Below are experts of layer 4 (counted from 0) of a mixture-of-experts language model. Rows are named router (the router's row for the expert), down (a neuron's output weights, with its number) and show model dimensions 0-191. Each number is 200 + 40 x the weight over its row's rms, rounded and kept within 0 to 999.
After each expert's rows: "comes before" lists some tokens at least twice as common just after its tokens as in all text. This comes from a sample of Wikipedia text that the model never trained on. Tokens count by the router's weight.

# expert 4
router,204,263,232,195,130,188,243,258,145,197,162,225,139,187,209,139,203,242,252,199,182,143,190,153,117,218,205,224,222,150,243,241,132,190,221,171,166,213,191,107,217,221,204,155,199,196,184,220,257,242,182,282,195,197,146,223,191,266,204,194,128,183,184,233,206,146,187,162,216,198,87,234,179,174,195,224,148,249,215,253,255,220,245,211,232,161,300,210,276,232,165,171,114,192,172,168,210,257,180,199,270,243,235,217,212,166,207,238,216,224,162,182,178,256,191,231,132,166,237,186,228,277,120,255,167,191,138,81,183,182,146,220,210,168,214,134,165,196,267,242,144,187,206,261,219,202,194,222,216,161,270,207,224,179,245,219,197,222,152,245,151,214,195,164,168,206,237,248,183,211,220,232,270,194,263,223,132,196,222,190,228,160,271,208,168,205,231,235,219,186,165,175
down1,183,219,247,161,258,212,206,148,213,188,237,172,239,206,215,128,115,274,192,205,278,229,209,202,131,227,187,206,195,162,252,160,220,119,214,254,225,217,155,205,166,215,134,156,220,208,222,157,193,191,215,130,244,256,151,225,124,277,254,181,170,239,241,238,234,196,149,164,115,225,214,161,214,170,152,185,146,239,184,325,144,140,237,217,259,217,232,208,158,181,271,208,179,181,176,205,241,176,201,164,241,279,189,227,159,107,219,261,197,216,259,250,220,210,189,197,170,197,159,241,249,203,187,177,159,148,195,222,221,218,219,209,153,245,222,113,137,254,247,213,246,252,196,260,185,195,234,152,218,197,286,280,222,183,222,158,190,257,269,206,174,115,179,211,177,233,220,210,217,238,179,209,196,192,204,163,212,208,203,140,165,131,155,198,192,188,155,151,183,201,207,230
comes before: " |", ".", "–", "%", ")", ";"

# expert 27
router,124,245,155,175,286,197,185,101,253,214,219,186,257,178,162,197,290,196,180,274,243,244,253,248,240,175,97,156,175,289,205,162,144,206,254,158,246,244,174,171,170,183,137,112,232,215,185,175,158,224,150,254,225,215,157,155,232,232,194,257,190,271,211,197,235,167,209,243,219,219,185,218,179,228,195,210,266,172,240,177,111,161,152,184,172,206,243,251,237,197,213,202,141,190,200,239,176,196,157,223,241,177,223,192,168,251,145,211,216,215,227,181,213,161,181,179,257,226,245,173,198,181,247,183,187,189,211,237,215,251,239,183,170,228,280,213,164,162,286,166,224,205,191,236,138,181,274,288,229,153,279,198,219,211,281,285,161,190,195,202,225,207,195,198,262,161,194,187,140,164,219,215,239,209,219,192,180,162,225,203,169,251,222,186,250,253,262,200,172,201,230,128
down0,183,184,237,200,202,252,174,277,201,277,182,193,238,225,152,212,191,197,248,167,240,220,118,205,235,181,182,141,176,226,145,206,238,188,240,213,159,212,144,232,175,169,264,245,231,165,189,265,190,259,242,154,197,227,248,247,249,253,237,223,225,156,252,198,122,233,211,212,154,153,151,217,121,264,180,218,167,226,207,124,202,153,143,204,144,171,200,267,108,200,219,226,226,204,168,167,172,162,185,207,182,254,203,214,153,233,241,220,227,75,238,208,209,216,254,181,162,207,174,193,155,159,167,216,180,177,227,190,257,141,195,217,245,199,241,195,161,210,145,165,203,206,229,129,149,213,275,231,234,183,186,185,160,247,222,224,158,238,210,223,266,189,206,257,242,156,184,221,211,207,222,310,166,231,197,131,152,186,233,238,250,153,274,204,161,132,190,149,129,126,143,237
comes before: " the", " a", " 18", " his", " 2019", " this"

# expert 2
router,173,144,185,123,123,192,220,167,211,313,250,168,268,219,169,130,198,248,178,264,253,196,266,172,219,150,218,173,278,195,124,202,219,242,238,238,200,175,158,166,131,162,195,193,275,221,158,185,195,157,198,220,209,137,239,247,151,249,167,127,208,192,204,248,223,177,228,253,174,151,232,189,173,142,230,180,190,181,234,229,151,243,220,161,255,205,138,172,209,134,201,240,144,184,186,218,158,147,215,212,269,204,192,273,226,213,203,160,188,178,248,195,239,134,206,227,147,224,187,177,218,297,148,235,231,193,229,169,267,210,128,281,167,174,244,254,244,203,161,193,192,226,172,184,235,191,227,228,289,186,178,228,224,166,157,179,204,169,199,296,187,131,152,206,267,202,224,190,256,245,221,176,150,180,235,186,209,155,148,136,183,208,187,178,180,257,227,213,185,252,161,178
down0,212,197,97,220,209,175,165,142,170,216,178,149,223,190,226,176,220,224,189,230,291,227,275,207,257,123,282,223,288,166,178,197,156,273,190,202,200,203,295,185,151,257,207,209,163,160,235,140,185,141,270,206,208,180,193,210,227,207,228,209,170,220,222,244,200,171,228,163,200,155,168,211,202,223,165,260,122,202,231,105,149,249,231,243,173,211,164,226,164,203,240,220,195,239,193,156,228,237,183,197,174,237,157,142,195,172,213,227,273,142,198,228,127,152,249,206,211,191,167,81,226,225,196,259,263,168,200,208,159,122,164,241,237,233,163,206,186,244,136,130,211,227,200,188,269,217,186,215,107,194,193,161,220,202,189,187,162,225,144,226,238,193,186,240,234,166,159,229,192,207,141,229,193,207,230,191,142,209,144,129,185,139,191,186,203,214,121,270,193,134,243,184
comes before: "=", "\n", " •", "See", ";", "  "

# expert 17
router,216,177,253,150,127,226,145,133,159,220,149,183,226,141,264,186,215,165,198,213,202,184,208,253,163,196,202,185,159,241,198,102,203,160,232,237,164,212,222,265,144,140,181,178,211,226,200,261,210,198,227,246,133,213,206,145,209,145,191,217,233,192,250,195,171,228,278,256,174,265,174,162,176,185,248,231,173,267,152,160,171,168,243,243,218,135,107,267,211,233,198,183,180,251,216,208,258,200,212,205,185,184,119,212,192,233,245,167,222,229,220,163,192,167,275,234,151,139,190,201,135,192,164,193,195,244,211,160,198,199,253,205,265,224,237,177,218,190,197,168,238,218,244,145,204,174,275,144,193,133,210,148,226,212,136,120,185,249,195,185,240,205,212,161,118,219,298,156,169,193,213,207,231,204,119,196,221,137,196,148,228,262,299,174,190,231,252,266,218,159,149,200
down0,169,259,283,288,157,186,160,125,173,215,238,216,149,181,200,157,248,172,259,149,137,191,179,228,196,201,188,216,206,202,278,205,169,169,174,204,133,245,173,245,192,187,225,190,174,181,255,136,139,158,206,269,199,204,235,184,203,187,217,228,197,204,142,178,204,275,225,126,120,252,193,187,174,201,196,217,169,162,223,273,249,208,184,190,199,285,199,174,242,189,238,177,228,215,219,175,227,204,217,159,271,203,236,158,188,228,172,165,215,211,269,211,186,282,161,214,162,168,208,221,216,224,196,291,155,186,215,153,197,169,186,258,200,158,229,224,188,169,162,203,269,176,163,268,240,347,262,167,200,233,215,231,149,84,194,176,270,181,178,161,236,214,142,157,239,193,182,256,233,231,258,169,171,84,169,204,169,228,167,227,191,152,241,192,226,196,189,257,196,213,193,216
comes before: "-", "|", "The", "M", "H", "R"

# expert 10
router,139,236,133,206,308,238,204,213,247,143,196,163,247,253,145,163,304,213,205,253,134,292,231,102,182,180,165,178,253,256,254,179,207,179,177,175,233,195,204,152,221,216,281,138,250,304,179,178,225,204,166,213,133,256,210,112,248,236,251,161,194,228,170,215,221,190,225,241,243,179,233,179,251,240,180,181,177,189,224,188,213,263,157,144,232,152,272,218,292,185,190,236,124,218,184,150,130,255,271,215,178,210,159,214,161,175,171,148,207,187,242,169,210,220,225,203,241,239,249,193,209,210,224,180,214,210,187,237,210,180,222,183,243,227,196,242,230,150,217,172,192,211,258,235,172,219,281,215,179,204,235,163,166,197,266,203,202,207,175,216,211,190,171,199,193,163,185,141,219,226,144,295,162,167,235,190,158,229,192,109,187,255,183,219,198,187,178,178,147,252,191,223
down0,201,268,155,208,152,155,227,178,196,128,194,242,140,234,253,236,223,110,153,142,230,209,212,196,202,185,225,246,250,125,179,203,149,141,215,238,142,177,215,175,200,171,184,184,194,238,168,231,235,208,259,189,191,114,141,254,218,239,132,214,258,271,217,174,193,149,183,121,267,191,152,187,211,169,302,142,201,184,120,212,176,285,221,209,151,167,162,159,288,161,238,137,243,129,239,206,194,226,229,249,185,206,250,178,141,217,208,218,184,236,178,217,178,150,236,187,179,98,150,208,203,224,181,225,239,255,201,195,254,201,236,234,208,189,181,200,150,198,188,189,177,149,241,147,217,182,129,173,233,197,180,171,247,212,116,218,205,176,142,235,168,184,208,241,210,190,151,149,165,185,240,197,208,244,177,218,210,185,188,209,243,217,240,155,282,207,152,269,246,255,122,233
comes before: " the", " a", " his", " their", " its", " an"

# expert 31
router,211,173,203,266,238,242,204,243,144,201,231,197,122,165,190,262,168,205,219,179,146,185,196,294,264,197,180,170,213,217,128,221,219,194,186,181,261,179,234,163,159,177,197,207,283,264,231,210,224,216,158,157,159,200,182,218,209,217,120,202,259,248,205,214,102,166,241,173,177,212,185,146,195,212,175,157,200,270,128,177,262,151,215,223,194,135,212,219,99,220,277,147,161,228,150,183,245,176,200,200,223,165,224,226,227,147,185,221,241,186,187,187,154,185,155,170,189,201,144,220,128,171,196,219,190,169,202,222,228,138,205,215,195,143,209,251,227,248,128,243,209,228,176,133,146,235,270,175,181,125,175,181,199,185,134,172,176,254,247,187,95,236,204,214,207,227,177,253,196,198,127,254,127,193,212,295,156,234,134,248,177,169,248,226,198,170,279,213,151,185,176,172
down0,178,187,217,181,225,213,223,194,275,248,180,228,255,139,207,187,242,190,244,190,174,217,249,201,149,171,151,172,160,172,164,225,219,165,212,175,186,222,238,273,215,228,240,118,169,177,222,210,180,202,217,177,187,181,183,150,291,267,204,141,244,125,170,200,189,196,194,147,161,189,199,185,182,211,171,203,188,243,165,172,188,236,197,208,151,217,252,209,103,149,166,173,208,228,196,208,111,202,209,329,151,224,186,185,169,183,190,171,197,209,219,133,237,215,193,217,187,206,195,191,159,245,259,213,160,199,252,198,160,187,166,196,154,162,252,192,169,98,248,192,195,193,192,204,170,212,218,200,233,219,169,127,215,201,221,175,183,90,174,220,293,235,209,276,181,196,235,179,218,163,189,206,176,151,244,99,208,188,200,194,210,148,297,188,275,258,171,27,260,183,216,202
comes before: "-", " and", " which", " but", "19", "born"

# expert 28
router,146,134,159,218,192,203,161,144,221,191,212,143,200,221,186,167,199,220,179,182,209,198,220,158,212,277,230,282,273,207,164,172,228,150,180,184,151,228,195,271,283,153,168,197,178,136,254,216,211,241,162,310,167,207,181,254,195,153,211,236,225,250,209,176,232,248,202,154,178,219,228,192,231,199,205,213,214,139,169,225,151,248,229,128,212,251,174,195,231,216,229,165,192,245,197,266,252,207,233,186,140,195,204,140,206,160,121,147,201,228,162,194,184,214,142,129,272,123,268,139,246,207,197,142,159,135,211,220,259,157,164,181,203,128,211,220,241,119,255,197,245,194,190,146,175,183,166,182,127,209,265,238,230,250,197,173,87,201,208,241,257,148,211,234,206,197,205,249,156,136,276,202,188,138,154,233,189,196,165,214,181,122,177,211,203,192,189,163,162,211,236,193
down1,230,167,237,198,226,215,201,189,176,220,146,127,167,169,213,187,204,184,162,154,194,105,293,190,247,154,192,208,132,163,211,210,153,243,244,161,224,196,181,188,183,169,212,244,177,171,168,177,201,159,240,121,177,100,157,177,171,224,192,216,147,130,259,211,208,168,256,209,161,199,272,229,234,234,92,157,188,226,254,184,123,224,167,270,189,209,202,202,245,162,252,151,172,186,242,169,129,183,226,235,218,181,142,210,183,183,215,99,233,325,191,216,167,230,150,134,238,195,238,171,241,197,222,240,180,239,212,186,206,200,207,177,163,189,178,177,114,243,139,229,184,140,228,142,159,179,171,213,215,258,182,231,224,222,178,174,271,226,140,218,192,175,207,170,170,182,290,227,183,214,246,222,258,131,206,198,233,184,139,186,129,146,177,184,198,240,198,122,156,167,239,196
comes before: "s", "ed", "ing", " of", "ion", "d"

# expert 23
router,191,162,234,251,220,175,259,218,176,171,206,194,83,268,260,152,175,236,220,201,169,155,170,156,105,218,135,156,188,141,174,209,166,218,215,241,228,167,234,209,226,225,146,171,143,229,240,294,160,245,268,254,215,235,180,254,171,244,257,224,237,159,276,192,257,180,208,204,199,186,261,183,138,203,110,238,192,207,222,176,216,195,214,220,226,195,186,157,180,246,172,211,148,217,200,167,176,251,137,165,167,175,205,177,145,169,176,220,240,274,167,201,172,206,195,261,212,148,189,159,164,258,215,119,156,208,200,201,137,147,217,205,145,237,105,89,193,204,273,165,188,210,244,182,166,157,223,164,260,172,162,231,201,209,218,203,284,218,170,205,223,183,246,201,210,239,291,204,189,164,253,282,191,236,204,207,212,213,221,228,222,186,178,205,241,152,173,223,169,221,287,166
down2,235,144,251,181,187,177,161,245,238,158,249,150,243,143,217,167,222,231,190,246,227,242,185,305,138,246,201,222,233,199,170,191,192,218,234,219,193,240,199,160,187,198,266,221,198,236,181,187,176,232,256,154,233,217,187,218,258,248,232,129,211,276,214,225,146,312,237,160,228,238,179,228,190,166,163,208,241,151,310,156,231,217,183,223,228,155,238,241,200,161,196,172,200,248,234,183,217,94,290,195,223,288,246,167,191,118,232,219,151,194,192,188,193,199,225,170,232,180,187,201,186,179,207,222,296,176,186,140,114,147,179,225,231,214,87,226,179,195,232,235,190,190,218,158,239,205,156,154,161,189,161,156,222,154,218,206,206,178,211,230,176,239,159,238,156,169,191,206,113,192,193,132,222,272,228,252,201,200,146,156,134,218,171,222,247,211,180,193,205,285,165,159
comes before: "\n", "=", "\n\n", "n", "l", "r"